Below are experts of layer 10 (counted from 0) of a mixture-of-experts language model. Rows are named router (the router's row for the expert), gate (a neuron's input weights, with its number), up (a neuron's input weights, with its number), down (a neuron's output weights, with its number) and show model dimensions 0-255. Each number is 128 + 24 x the weight over its row's rms, rounded and kept within 0 to 255. Numbers have three digits each.
After each expert's rows: "mostly gets" lists some tokens that are sent to it at least half of the time; "gets" lists some tokens that make up at least twice as much of what it gets as of all text. This comes from a sample of Wikipedia text that the model never trained on. Tokens count by the router's weight.

# expert 10
router:112122065085060129164093087158142158145130168154123117072136099122143108181122167159162145126088177123171131098109118114119083131099132155109147120121155148169084139103140138146091148119141121119125108160137147155169115103147153129150161133101144150117155109108141142152146137111130113114168125117097100132121142129102124161156161132155163115112139126106187102116128167110123092115124098126151093176107132104085147128082134107118114132139116157122123107118116101133129139174125101113135119093124147141133133100098176120143117157096154170104164087092130154108084128146136119164144112140134126128120148132087138136114118116087122111163137145108150171165120112129153124125125150143144110135114156105104137091134119157145106165141113075142136096094141109140131096109133148
gate0:133121112120129143085138131147130113160112136148111128142109093122081103116104126138091079122140138170154122126106150114168158104133129123061155109097162146150146179103120165122160140109156099127148139166131157144118117112144119107148162128159129157152105142146161127103075115082137108154129141084120150143118142175094143132129114100133157143183099145180120139146136128115119117167200170125038157118130146144130132138157139098130098177118100122155141117140131129161126084150127108158101164127123117130123168102138125146141108178155150140125145115142109112092168099125124131157130132106103176108140127115148123148130121097129154133096136145152151141111122151093104130093130079079137101148096120129105114093119152128123086114104135139137131132127135134110135147178143106
up0:150141150154074136105123078157149138150114142142102140086114108110126120104093149095123066087116127115164128134154153142121084125077130148148172136106105119158119145111102147101160123175116146167123128145091146117139166119109162137166140114106143109116099133119147125108111135117101164096108129104099101154101131100086113162108096099093123132132149115142149146152094141145171092170153142131139141142090141091122122109137103113121147115110118119095164157159127133129100104129170080102127129141116130157141126119110145083117096167117131121155119132122114142128179152118093153137147082158130139108109107093129119140160118105110162101119177090175095155101118148145101145095119137151152079154092115103110087106116121091086101093104113133167154132114115138126113116120131155
down0:124125106129192156147133131138134131115115165139155121125110148095111125083161132137085131143132103118123108138155124148106128125137129155138116129137120099122108090119135167104139112153096133121110116138102182125127119129167139152091143121120171115117124130126150080169085133188094115058068072130126131099156145142136152104166152155145166131112084140106124081107114122118132132157138134119103087122121137140088133113106081172149130123110155094113183157130140097116107137132117117105123169128077135153144097147105122186104110104141112085128144146131129149142157148071119125132143153124143120073157115123151130128149105135153122154097174120129120103082131177147106131122111103148130111116145127089121106097109087120091149129139127170147148118128102150103136147118176125
mostly gets: " It", "He", "ensis", "It", " He", "}$"
gets: ",", ")", " He", " It", "\"", " he"

# expert 4
router:132090112115179122124102121131139097084154118146107143126117127120157143127118109115154156138135114156131123121153142140110081115102157096138188132152101219157111156087079165126104116099121115070122118137105136138154146105161119153115106127121144108104140121115149159119149125128166095132100121140127141157102117149154085129116158131117124133156159129125156143117118149145094140116153142094143134121129082132158155134121155135143101119112118078109108164109149116154155137107109163153112100129111145137122154126158156133162125135135132111087130119087173143162117136173087084145156066082087139152121147156123096128127121144090075114126098116120136082131092137109109137129143127146111084129145167122096157143172138149153149181146103128138127134066122144136149102120128121
gate0:100136114099164111119110136090135131130159150150111097176114155141103149117151106149152162102142130087144144124158129108079142112101115151117104174155166136101115110146156127096098142084120105128125136075172148133146118132141132084145169083098130113116169120129128133129101104156146099165067140133154136094118117133150116126136133097145178113134124140117115126153128143082123121154123140145123126140161143125089182161150129168190167108153104156133108111123109143122137128122138126161065146139129128159123129122140119113118173119131176111076109156146144123146168137116107138104146115125053166123093136179136112080086118149135126126117134135181101085128113112164105140156122119144127112136111094137125130112145144127130165124104104109095123105167146168143113125117120106
up0:137123097107159151133138130102132115082102110164144136164149153092130108093115133147119119140137105102080160098166154118108092121091128116084116145156123121137149139138108116121097136127114122130160139130131090142185155144138153125165117112112156123126126121095146159152089099119165120111115111092127114112159134160148101112090133091123137157118127125128142138144141146092162112129134134114130132130146122164135159143181096210172163079133121103113070111125118133092116137103099117177126136178087123174146187177136148135098154096120162135125164116129150125166144121154115150101153076127091161103110129151158132098117076151137116157116166120137119108120111126142131146157127146102152083137133147152150128153156128152116146132086124118113147128179147153144133109130141109
down0:132106143174106101134095111133101124130086115127141134138116159190151113075111108136108125155097118132175131129142101167117105146130093129119129148109133075143103142117107099125091115135143134161135132109104105102094132160128137136135100164118140113161136137132097153096105168142121143115149125145190089108141123141119127142104120138099116115143087111125128150132159126154125145095065113178117109139145139144129163128148114176113182159137114116137105085106083169131146117162136120165155095129107137111132157116083103115141087085142071121163133113109080102099086122142112126155149120153128120126144106113123157119134111104168184109092134097100155121145128098156141142088114091110140089154131148117151151132126116157083162160145119134121144093165136145123147125143124082
mostly gets: " *", " MF", ".3)", " FW", ".4)", ".1)"
gets: " |", "|", "-", " ", " (7", " 0"

# expert 27
router:165119086169135134138172165139133131120165110155130133145122158114129135111079140116114089161112125186158140127154133119116110117152093122124101142125119229160153114100127102126123099111093095147102102102112142099104147150136173140109159161123130125141095109108122145104135114119107107123083128117130155123113186157111148117104142134143151111101133156095105163090148129144137130135123119135141148139114114093141148095155107139096162166148125124124119166132143151145146110084117154165165110131138098109146098108134110138126128149159187123147105149103155172134147146104127140127145092102071145137078135117115099110115122102102133161142129149133128145149089155163143105145105075146132078119095154105145114109135188146144133135099104138094121129086136140094159137122120153
gate0:116127138113158165079069097136133158100074138097127123130130144148125101161145120122104107123141150172107102117138114167142133099085085139118155078124130110111134150177189140142126126122126158129133137173190131124087122097144124137124134158135145144126106127159096116101124071141100119160146099138178137075142107102156123144133133110150124094099135150144110134137142134137167121168071127118099141138150152133138128127130095193119120149120201174074118109133108149123139143106127137120129117144129142100120104133101105126191154136149135133156118119139149138166123130163077101143130127126157130130143153171161159127100154109091151142132106146121104121142171126123111122118137105155184115129123149145156141145122104129126129128113150113150134081152144107162141096145125103
up0:120135123145138137133116118115163149139092120136079137140129155157131103109101090089115134126129129160111107150112126162118131125084117117130142096115111131125172131154120115154148128149115117131122134172086113159150125141129134149130159184120128127126131139093139116132144065122088147147121097157131131106130112082156180168125122097130159125132085145107088106126119137129124089151115101150113150123105106107126132119108109146101160135117186144126094131115166140138108104140156087133106100115133144057113131131080157130178163112144145136162112116152134145168147066150091150152160119085158141108151201163156148146114147105141149084134087130153070147107174129121118114128160110146132111163113156167151155129111138141135114128146112123166096096121123085142156117152134098
down0:129128153153167122134116176113114110118145135112153091135108132119128144138098132060131157141161147170134155131150110125108116132087135158156157138118110129132113126131142116126116112128133122110083103152153136139136119161139159197138135128107139122146139121114113132121161113093139101128140146131101164136123150112169133146100184141144100133118119140146124146139157079116165139117152132139125076152127109099145125138117079115140089153136115132164133132131139156112112134134086097111131089116138105099116170173090154123097137119066096160097136102124131106140157109146105115114125141086125143117084120173098104153135125148112092107148082113077106112107131138146145130110166087178138109131114138128124123174120093127158077172155102105122175120069090120115147082120101180
mostly gets: "″N", "°", " (0)", " ft", "′", " hp"
gets: " |", " /", " 0", " 3", " 1", " 2"

# expert 3
router:154090114121124098137140161110113116135067126149097145162127116157109121134146115122089105159163124114163121147145138088155135152114129157149166123123146116092121148128163158143151106144128092129194156137118133149139125115178149097113081130128159133143161141131093138128066102124103154118147105138172119147102157103171133166139114105155120092126127100150120101123112095111099108093125186137118154152124122083112130152148147132165097100148146090168147117126171111123158134127152142145151137144139170164109137119116150132107120138105107089108106116089129100166137136151171122151162079139167088130150136123128123122102118117118108158117134103110135127117155116170132139120087117126136159122124140143116179080151158094136162110096129168094186121139127082160123138158128105
gate0:116107094126096132117107107144095095117118126121145117104180111115118166148136155142122129118109069120108119144114134107145146102115161149133138141160130122164137119151141173134163154130155172132185150143116169112088163125141117077093166123133158128113069166148126164135111103139137070115124119153079109141153139072126136109148115121106155142100124122145101114088122133138117101139115122093111134110106104167153165124117140130103114164106150125146166102143135123113126095119104127060100097121129105146150170154142112154138136144135138114143138122134116118093134068158136163086117189120110127132101153113140150112138141162119109142148202160134096102130155089100128115146147176153120128095097154124142109133125141115105098133170138109123153131125138140111126125115094185
up0:101150145091132096135121137162078161145115115121135140124123099095131139132155143157099140114139195148163098140115151173147113104142154053135081097148125124169122110131112110131118171163090117159076126134159097160159125115157116158105143113130134141137142096135138123113140118128146187097128123130159132123134117148142149117153145167117142131132109116097149123151144134167145105110124079111109102115132141173129096172094150153154111149122137140090122145145170122177171144110113172168085115144131178104113108114103126105114132137106110150086128115144118096138141153086098121142163071118123098148128141131149109146109121076128106146090160150102111138150158116103136156152145153146117123114158112097076121142119109110169140132146126179156101113123117117116135133113155114
down0:149146107110117061110069106113145128139124137133100175192114114138142137130116131152111140131118107109117129145131125143115164099113135096105175096100100125119089112116090141155122125151141164127120122117190117162127121161107136122154120125089127184107161136102173088135111112133124126177119127151112127173125123098104183151125144118141103120127143137119136122122125092100119150106102143115175104171119136167163145107113132119106125150083204156140099113061116138123080152160130173122142143113144134079161120097145142143102118076125123145146131094138121154124115121127112123122101120090147137133132147125167097143116145123120141133122106123107138107150115177133122127146083113160053102137124134121108122133125151109119137156081090146124108146120097123126125111079110120
mostly gets: " not", " would", " have", " will", " can", " them"
gets: " to", " not", " had", " has", " was", " have"

# expert 22
router:135087138122153113105157114142111098133148166132126123135148117113102115133172126135109143119137166167141110113123128127074148109126115075135131118133143136151128163128131090122161116143152147130153099116106107111173082155115152152144071109137143080099141180105084145102116131157162141113110139135175136108134110119079062149139096115138134155159145128124129133131102140096143131163143166114158166170116120135163068107113135097154105128147099108132143170117084164165121138130121160173116145114156151159081123135123122113121134096112161167109113151135118177156137119140097121165144134093121100146094073153150106149144142130129136152158112136119135106089097098149114152133144136152144174148114141102116130149086161156126089138108124158098125096129138115087110154112119150
gate0:120148173195122101137111097102127143128140152115125096106098132099137172136107119154095110139089110107164148121131146066111105122091090104143108092133128117161113129116072113142148123104112130125071098129170159114130129103137117117146112121118119148115152182162108132108159147149127106154122163120164104138133088124130125138130107128186120098150128158148087120173118128104176136124146160154159109116104139128119147167170136135135153109148183164108143100115147137151124130076152119096139124126118090123146147083142126124132154118141134142166170114167149106111130090130120134140066171129115128123140082187097168132140132114112132125134153159151094150142126100110095156140127149162136131138133111123132092151153138121113140139174109146142142123114143164107139099122085164
up0:140114131150093181134116144139119150142089122132117125089147136098178119129120125109089115103091174183127129101113141105118159139091083125100125087133084126154111157116153116148163131134113148147120160157138144158138113124175148116090152079111109136130121112169115132085100159157169120114166158123128110066109150147162124093124112148139127112155150167066154120126092133092139086154118149138130125130091119120094131109143069113122081158104117135111131179116161109127137185125129119165122123133112119149156149094164162094131139129116153146120145135108157106127106147096112130086101123158137120149153073104105153071147130145128132114116131088132132132111160138148140139114096146156145135117147148102133109158126122094155137165131149120121117171097115103130122107101128151
down0:154148114106141142106115106136115138105125096142106153148157097155137142108124135122180121133130164121086131141124133084116162127145177130112130128105168128164131107141142091134081095105109056102109132127136114127104088155138136136122143154170129095140110142123121124147150167108167126121155105096121159121121104152131124096108093123107185129161114095094121103122101068140130131143139187141119154137123165174127114148128113142169085153117109135141171133129119165090136075113146122156089124113151133128108130095115147121099111138083171168117182118160122157111132090138147132134130100148151077126151125071096128109135130123115160131157168098141136129111147119118115121103110169123120141120156114166100185136125155098145118105094119111179109131139115094151117137134120158
mostly gets: "%", " income", " age", ".9%", "4%", ".6%"
gets: " |", "|", "-", " ", " population", " age"

# expert 25
router:140155107114063079157127135138135132112140151141140144089087141145125103157155113097131146144146153119093127145088087104117123160169128130139145142074133084138142151130156154112149143090140147133118126114119156125130105104105110100142088115134153119123172129104119083104100156135135159125150162143128160162142110134090122139105127113142110142110123142136148126098142135135168149129157144141112158184116096109138134107163111122117089132105110111126076088146101107135131139118120121129130144120097156067115080114103137131124121130083103162167126111156135122153110119173103117150130120123149103110089137119158090093139103120177121125145143139140168104127102081141165097144120164159102148129156073173127155165115121125148133121172161132059143104170158139157115154125142156
gate0:137124117122116137143127110138105140103090137130105138105168112152102116107167135127146132103130206115140138132149095116087101125159097139125107116137195109166106124186162142151151148111116163163122117140082108137162117151120120133157111132120135165154151134156178126105110176106137098139116129184156117117120170128161124124127129153096129122119158123121089092108122078155153105163133143146132140124098123132140123140133167136148097114093088116110126117133129148167144088117146100129136068163138158115148125127120144132109105140140142139090112115163114096107091159151086151131143131175175093129149146133116141130090107158112190161137167103118133143099118129169146131101100153124178113151127145120111160095138121129123147125109128143136131084131176111109114156181154116
up0:115139132090113152108142088136135096131170134127108094125145122109127122171120166119112103154139089166176101125151153149154111147135188140186166163135124143136143080108150105095147134136121167145126088129083104125152121125145157142134153156112103093097104141092119111113135097134138174141128141116108171128175135157128118127132117152132126147132122109117136184110079113130159121126117082108127118080079133113100102073124119106090133119133111114184154130129176083145136122129133161154159173117142140138115110103108127130114152130131113124157120082108116150135097140113168090138171176115103113120159122139127130128145149130138183142114143144139112131112112173145137122152125089096090140129104132114116084114141140111099096141126080131084119103130100118108165110148143164
down0:101102101125114128170139146120149103155107136130116154121139093158135124119145165131153123056133139140119116168125117148115107116136136129134136168148119229177133104153114113088111131129164109141132101120120087120133119117150139134132131122164138121080121116109107165121148130137119108094121111108126121116105128159147115173128173130137132157123127118127115129119127132150127155095101088160136110146117130159128140130137111126119111126113143109090090121137110109101110148111149137121092099161147156138110158083128135123147104121255149114136141146109109136144127148122116141136100105105078100128080169112103094139123086143127124131129121134138137102154138106125133136112082129139136124163136135127142122121099160134110111119117125136150115141109105115172085128116172125
mostly gets: " during", " until", " between", " However,", " in", " During"
gets: " in", " of", " on", " at", " from", " by"

# expert 7
router:104102139123140087106130144104127091078114152121123107171112160096094097155139119162128094115125115104144154128100134137154170159103158076146123159104118137128109137135132146112142136124125127146146145146137149102108102151175145121125130154156139102115080111131185154174126117135131129168090083133145093132117171142143121118129105109118129130132100118149123113115137090116124146073132179098118124088150162157149095129099135138141099084169156123167163134149152120127150122103105166144164124141129140146146118172127147135133107057178107139122127152131099109131104146109139131143185133116087128159155162130141154145099129138138164100125112112137135139105074137118125160144119123131175150110142128136093149089090120160128100126139116150098153166128183113134119146170136073
gate0:163125129114142160133073122130103144109166110120106116104138175168101111121112137140111141131157161101111156135131158123116100137114139084141143148142120144115112132153157117111119153110121161161127118179146120098117111145106118101154153138104082132107122142147110142150140130133150125132119124142149125129085133141133115150064121145167109122124081149125111136162127119156150118156111145144120100128144103067151163114092117157081143113129157099134093142137096113111134114087131127151110107152143145107089108116130097194129119154124134132154107098166165156090149141095122114158156112156152135155154112088126145163115172101119122110085159161116162111136150069096132125137159108127131147134107137121125113130137139154147147182139169108115172065085072077085119156124125129
up0:118101138109122141201138107142172141130132106142123150153176080120144110113107131129123119117102122150197101109161132138108162123097146164102102144072122134128115143098139096145156156115125139146106146137133155123136147135140154104128146124083151155124086123165140123092117096164099130118142147101138163080118138144133137091125146138103172149139209132149139150131105142137118141171153097124130124134129125144111120119112145086150109146096107180094145092125144171100100133137141104100125112103146095109104158141103120100123190099135152101139149128122102137107117087147134172106126159110087159154123156175142098094147124091119123146133113141137104124099127119091112136139107093118142116138125162119167111166089122108103124115116096097161105151130115137160141135155072140
down0:104158142150117144118140069162131149135132123098099154114161133116191148136091116130115118175129140121158085098169170143132153080152076096140150126108123141126149088139117114149164136152154121152178143124110133141171136124145146112067124160139138140135093133151151072157101130127133110135141148112106098096152134150113108136119107147127132122086135122127110101107131128122138161143106159102169111147144124148162131201121114119118139189133137116143107103099169153106109136196108149130089129083110098168139077140144146150164119121102110153098113130133134106130114109166122127131090130127138124106137130082119118141131119093150142167153124185116126143131107129107135159109067128122133156149127140153119156094121174111118114120116105101103160131135146121133142111103167135
mostly gets: " S", " s", " well", " more", " dis", " b"
gets: " S", " ", " s", "r", " more", " m"

# expert 9
router:109141171122116147099112104090125117142120074130099161159157146140164149139103142072126107129117151138121090125099161118147125119146125107142104145112151075118108158131136136133159131128119076159112139142122110136146094099140138107123158119145118143102120166182121096112148128102127135160122129088138125104126091113139153184131114089174134078104091124135135135110109130126113127147158146126104174053134147089114120164127138158128104119104112123141110128103134151092158135142130131139149115127127105160139138097162110127104146114098106159129097118167142092146126107162158106124130129130142150123143110146145173113120102126153156134112148100120064105119154185167125142122164109119114154139134083156138124076138212124116130159125141106104134100126136080159137168152126092
gate0:113120133152106126081092138086095103119130160103139095098122123097140174125135101161123110129167138102122115110122105144082144157152124109132097104142116166118146156102185140083118146157128153140113104133103118135151161187168123175135106141091121140139146158119128163124047125117133085147120101105125152122082136165122141106096083110136125167161131180116174122165139145123142115147137121153126125144113116129098080110128104105111126112090114135120130159146120148158107143119134196087139141154114091121114153143159180137131120119137142114095122128104139160120094142121134159166150134138118118142131115144147082134130154116127156117142109130126149122163109119139120120114135131117146133144106156086100131157120125149147135170139120159195134136110137124102185149161069116
up0:124151147065173116127140100133116062116176148117107128149135105136124178152093127131118120118148160149129097153122093143119151191169152111127135156124131138162126100165148121127151098104127144104122123093170146074140132165120136142111151128148124120106093142108157136145149143135171115158145144090158132103092158169165145126101059161119110115125126134112114132113135164124135104133137088137148147129126131159142106111113080061143138111092147117136136158091136104106117123117140130157130161159093101147112085121132164149110166151143119132140100141144135112097162136144115094098125141099098101146092064123154125134131146119122130102141105143136133110136157141126167109133123123143105147149164125083133113094115149156121106116104141074094117128134148139105100134165137189
down0:140160167116139120135113099103120098127096119135105118138144123104152160163104147111101129124141158136136079136104124136107116169131127151136087164117093007132101162098123116157164088118118115127111103173146128139130122165121120121112181138129124142097129139112124104129149129153109119148118177102122141098088127137135149116134132102142147111128122107092107124135100136102156114137167137135122100124112185126125170137132147089151102115129150132140129153124117147127161101163154116153162134097110151103136120084151140140138100145085149150144128105110104141096132121068112107131131122091193117150091138115115147123140097111162073107116075096127138120108141125169190114117143116101111120155104124141144113109108163132149097132098164165100140119147108119153084125119141145
mostly gets: " its", " their", " his", " her", " this", " some"
gets: " the", " a", " his", "'s", " their", " its"

# expert 2
router:090127130102151090089105130119137110096145148159140174106111134139182112151128121091084161145158132112125085092090151111122114112141172158123113130106109089125101175166178137137148142150122145129130133128134125121126119094126131105110156068104159132119124143163131143085153121096165124147144155149135154147147078093146150182147137119176137131121154137095107109107138119135112154167129134134106141064157138128152125119113129120129124128121132138101077172102104149121162141120165138160140141123151094184131138114148100124129127108082097119101111152126148096111133149152092157156110128091051133123147098101123152095135156133175142142135130118116141133120120136109127125164206160132115130132189103118127124108149149167125119111144101132148123140124129153127128112158140135
gate0:160143118100136128104103086167091140124112137125113122161139140158102123119138136122109113111153112117157142108153123119138117146132172109145140116131153112054140155112151173169109127175110133180121124143136146126150104122166136093139081116133153115147157138163152142116096105162178109098122141127127139106116108120143141143188091140170114134111087128125147112125118134098102170135148151101140140151108162114122158163146127127154110073135127123140097129136108142142148106187125154135149128125146135115096092172120169126116140129125139099106152120102140117113150113166104105177126142080144112144123139149163136080150134177098120109169130124109142157134118073112145111145128103167141096153089120148095157154117152105148163124159202138141126148165161144149130132140151083
up0:153118120169097180146156115125127132137119114117125133148095097081152129113096111156128157129102087135129139157098102146109090171139143098146136106153147133150138131127102093127150131125102152097146114114167141101098148145150135166105150176133146159063116092092117134189145122090147138172114124110123135131104178146150125103104159125128116131154130148096102113135149125173127090113102098126123129110130095128114106103138091163114166126073131139145129152100139093156169092151089120126127119147140097172157160114147173100109166127145121123180150160132132153141131147132171141096121153149118145124142091166137152200143139143112119157112166146135146142115143146107148102125116117090097124069110111116109130156138111146102129135121106112117135130139149152072143118114128167
down0:163154149130097110105156131116113143142120144169141120129165136064112117150134147154133141139157111146138128153103134122151124156135146161159157134137111136162115097138131118105166132132146103124147108161123108135128096103107102149130096125157107106111188162131158157134116156119126137114153110129113176150162164164130116148126163140122123138137124170089152112139131166073113112131118108121162183166146149093146064151112084128113117116102131107153104081113162103138127148151131110144129137152113136089108091176099131104149170164100141130093105121124133111115144125131121118149156153150134154164139108113129148123116129096145146066119150143128118158087147148152127180122113138096158145196125129111125083137122170090128123127163125109095066122114143127079135131143084158
mostly gets: " The", "The", " \"The", " the", " \"", " \"M"
gets: " the", " The", "The", "==", "===", " \""

# expert 8
router:144125103146070161143082122115098121156145157162141098126153102135140094150106108134144116126083168116170109152111122121114113099156151145144149134119101186127099123113111172154128098178112136132147157104152099105112148084083134144127154111110115112115164121100124137160122116139128141118109098119102141110095159132118144113114089115186125143106146146104138123103096113155160083146151070129087115156096144131125127100102123087139162146131118115146135149106108114154136146141175152124130094104103095107168109137124144120124122135145130096155142077085128091124093130125122099125101124135075121105131127099092112112154124157091142165154146157141139145174143119153142151117155109113120114131157125100114096163138182115089092124146061150139125159101118128117081118131135123
gate0:105121139112134083180105163115118119158173153160127126099129129132113136128074147183151144099105099085090116136065101108105145118192150136115106095126130153129155094131110089124115133151120129137109135128139150114111133144116112145157109149108118136122146094167143125151121152136154145089115152160121127106166167163158133142134103111119081098093132173162085110132137107120118148123125143149096132130134104129140094114069113115105106107112148101135129074161142148133121150111137140152072158116146134074086118180140103130123140142149086132152182124130116106076125161155150163117139124152140135158116084168102122105130117106161114144138116159145146135126124153147098132168129158123158182153141119142147134082084138106138129155140117102122108110111149114119151143118123142
up0:147143079110130109133115110116131101101121115141085165183105112136090131136138139107088118167078111118085145139130144118136094120112131118074152129098153122109127144124104124161132167135123156172108115182121131081101151161164120097136139123101129142155118144139155136153122160143122126104172087139122136129098147138136120085118101135135105154098081138150151131119131125097138106085118131099145144090130124087123132131122113124147139123115118124162186097200136097163148133117101105125147191114206143119120140104084087136164115143098106118118118105181135123152114113130110138148134107127076137176119091132107124144123118125097124095116136124128132100138115130123108152109150131111083097089115135105103139129138123136162122144182190119150159122169113121148129152116138140
down0:127126129154145108112151102111154148126131087103115117099133127103102089152134107106137167128143162119149146107120142167116097098081099128079111153116131105147127112155118115134121140113145121166124142090151163143144107151071106131133151187117111153111114133170137126154144113103163132123129134135216127118134135088208082094154180179144115116128117141119135137084136081121132124093089117092126136140155090145101183113111122103127125156128107117111145121163161091149175142117151132121103131071143129124127153122097161138107072139115115112098133123116110133106141108144144128114067085141129132108126096142150097126130142129138144118096132118120116149126111154121106145156075145116138155110112161127109122137139081100117116149134156172108154096136118134105130110120106098
mostly gets: "°E", " (0)", " (Gls)", " =", " Arthropoda", "​"
gets: "\n", " =", ".", ";", ")", " U.S."

# expert 15
router:152135124110133115133124141147091109097083140126087098138171141123137125097136105101108147122117139113083171115133094120132152153120153092133145127129156100119148124127171167073160149139142103100107181114139099123128133146094111113116087148142154138144113133145127122110126128137127162109137091109119084156131120118095156187169147083094143116090125115125083118106161164129101115145137172107088164150150144125080136135177123109135114125110143092133121154134127141101133168121116140115106094135099172118104150115145152131087123126132115153129161103122092109158127062139103111126162155145185114119140112174144137133137099161155140145154142077121117124136124157162082149105114164116101096128139111157130124118130146130112156093143172156104100114193145131139159115126119092
gate0:132153159116116107100092107115129133145139089112164077127146146152127126113135155158137126129153125146127091133114121114130134098135134114125114124161131153139112118107081155131159111139143146133159159174100113110150115129143108116093151147121108141137099163128126117131083151097116081160142090135122132083179076160127151125118112153137139144166152190165150110136129133118100143148095106119169092135108151139163082084119130133077137147163129140139121144140117148108150105149159135123107117167170140153143099139137126151148129096169160092111123097123154098137135128130123135123128122094083161138081123119163090123117116146102158081133084157148092091104127075094120166135137089089139161137137170101096151081115145104164161161159118135123165161106145125130138141116118140
up0:120151147089129139137085117125137102099104135147103104152175166139099156092135125115113113135112137156093176119166106135117130140146095094162087125114145105116120157123140165108151140117141102101119163130136103088131141122075112095168130133110097145156133088158171102150053167130123111172151132133141088134124100114088148159149162127080116124135129143147138136151140121143091109170091184139131128120172166119117178101140136119079115121123133095097108125122137128094130165152148149090112088132154166115080129122140132170109101112114185119158119084129106096105104101136136105115126097119141130107133116155125124144141143133147160125146123108122093132133110094143134166098136144108128134169148153122153141085108134127122146109165172141120122131151155131140160156105114092
down0:097098114126119114123113098121088094158117112169119105141163117111145126124115111180149132114115128088135127116121162115167132105133140126144139151153120255133115126135156132098134113126111103125103151143114113139124091093131108111104151119152101135143132115140159124154156132140103115136158105093129106143099150124138133144164117103113155136130116123130153101166134157132126172127096113130114127130147147122140125125139135140150142113125171134108108135092125148106110125159134138128134126142125097146102152096168132157124128108234144090159097103132102117111127088154130135130133123108047130160095096173111154130129137094111164086132130132118116112126145128104091148131157151114160141146103139148110168117147156153109139129110118114157125143135150082156131145136123121
mostly gets: " moved", " followed", " tells", " continued", " led", " make"
gets: "ing", "ed", " of", " for", " to", "ated"

# expert 21
router:151127088178138115077126160157112153120065078109140159138135137112131137147134153107108100153125159114106106140074156122126124129139114145107161129143085122099104129145103113139132090148205146137134144118114166154128106121104132119105150138128166132148136144154109122131158112146137128134131158143113124089146084107101111111128157134163162121138100112125124140130126120106103157083139104100106088081114163115124161114087146143129124126125161155138117108138140106125139097092150119156153104105149164154115139088136123106116159119091102143146154143136098095114089132106141088158121127168084104173139120111104142137146122152184128135060131116113106137093160153050132133120162111132111120117121127116160188170124134108167118132142082097115130131124155139113120116106121145
gate0:107150155152133137091134109113145128116143102136148166129148100135122197132152144169151096158124137116131113059125138145147116111095126087135105138128167162163139154115076172158156115168144188138101145128159167162113125128146114163135108117135125122091112122136150135117132115154113114136146113124121146071150120129123143129099107137138161127085128131133134133106088109172118129133068121126138095132138083145134132139078139126072094124139125140123133099121092117134123091148152112083135129118123071137114132118118105133122128141173113167142130186144135116106116102115132107132106126097083148160148122101161136110106157116127100143170154109060128133107128136085130126150136183158132174120096133148079142118145118167125122126129111105114099128168116138088124108083119123
up0:107151107112123142122106100103118152100114126129092102140142160119149108130111098165150191114151138143143123103102145166074144129116097116139102097157147156116119116144147083122104154131113149181146113137111115111126169141124153167140148107132134196151149153177170101144164127122145131122102150119143148112164168126155156113121129109132098135092144167137170134167126138106125092150131139097160105143156145107120113125104136152114095090138152095108107127129150100148164119157117107175149130122113125112114125095104166113147123139145143106134149158101143119145122112146141146098144115132149120127123170093155076153087152133113128073154109084118185138137117098128117149123128134130156154086133140079127132149148136149130154140129161186133177099113102128150182178151120102
down0:144172130133089111101126136114120141134086128112087053084166139084084090104151138093146154148141152174105122117109122141116115137132105148106132158133079096122085123111108157139149130161146096116107095123131147103122090120114129138090136128130086151147126137072138114143129121165130129121146149112112123165139133173102121148119127152128103107161132117135129114122167159092129128141188129175171173104146140156106122116124142110088095129142106109131087086124138135117157171149106076137102136088101131111093147166136128119149104159082117140140160088146148147118146134144100119123112138080137140132159148111141159150132102119104148109191125119086115151157085124166172127129138126142151108103137117169113115151132161134138113097127136120133123113126098084109106148117116152
mostly gets: " Episode:", " Label:", " You", " Genre:", " \"The", " Love"
gets: " The", " the", "|", "'s", ".", "-"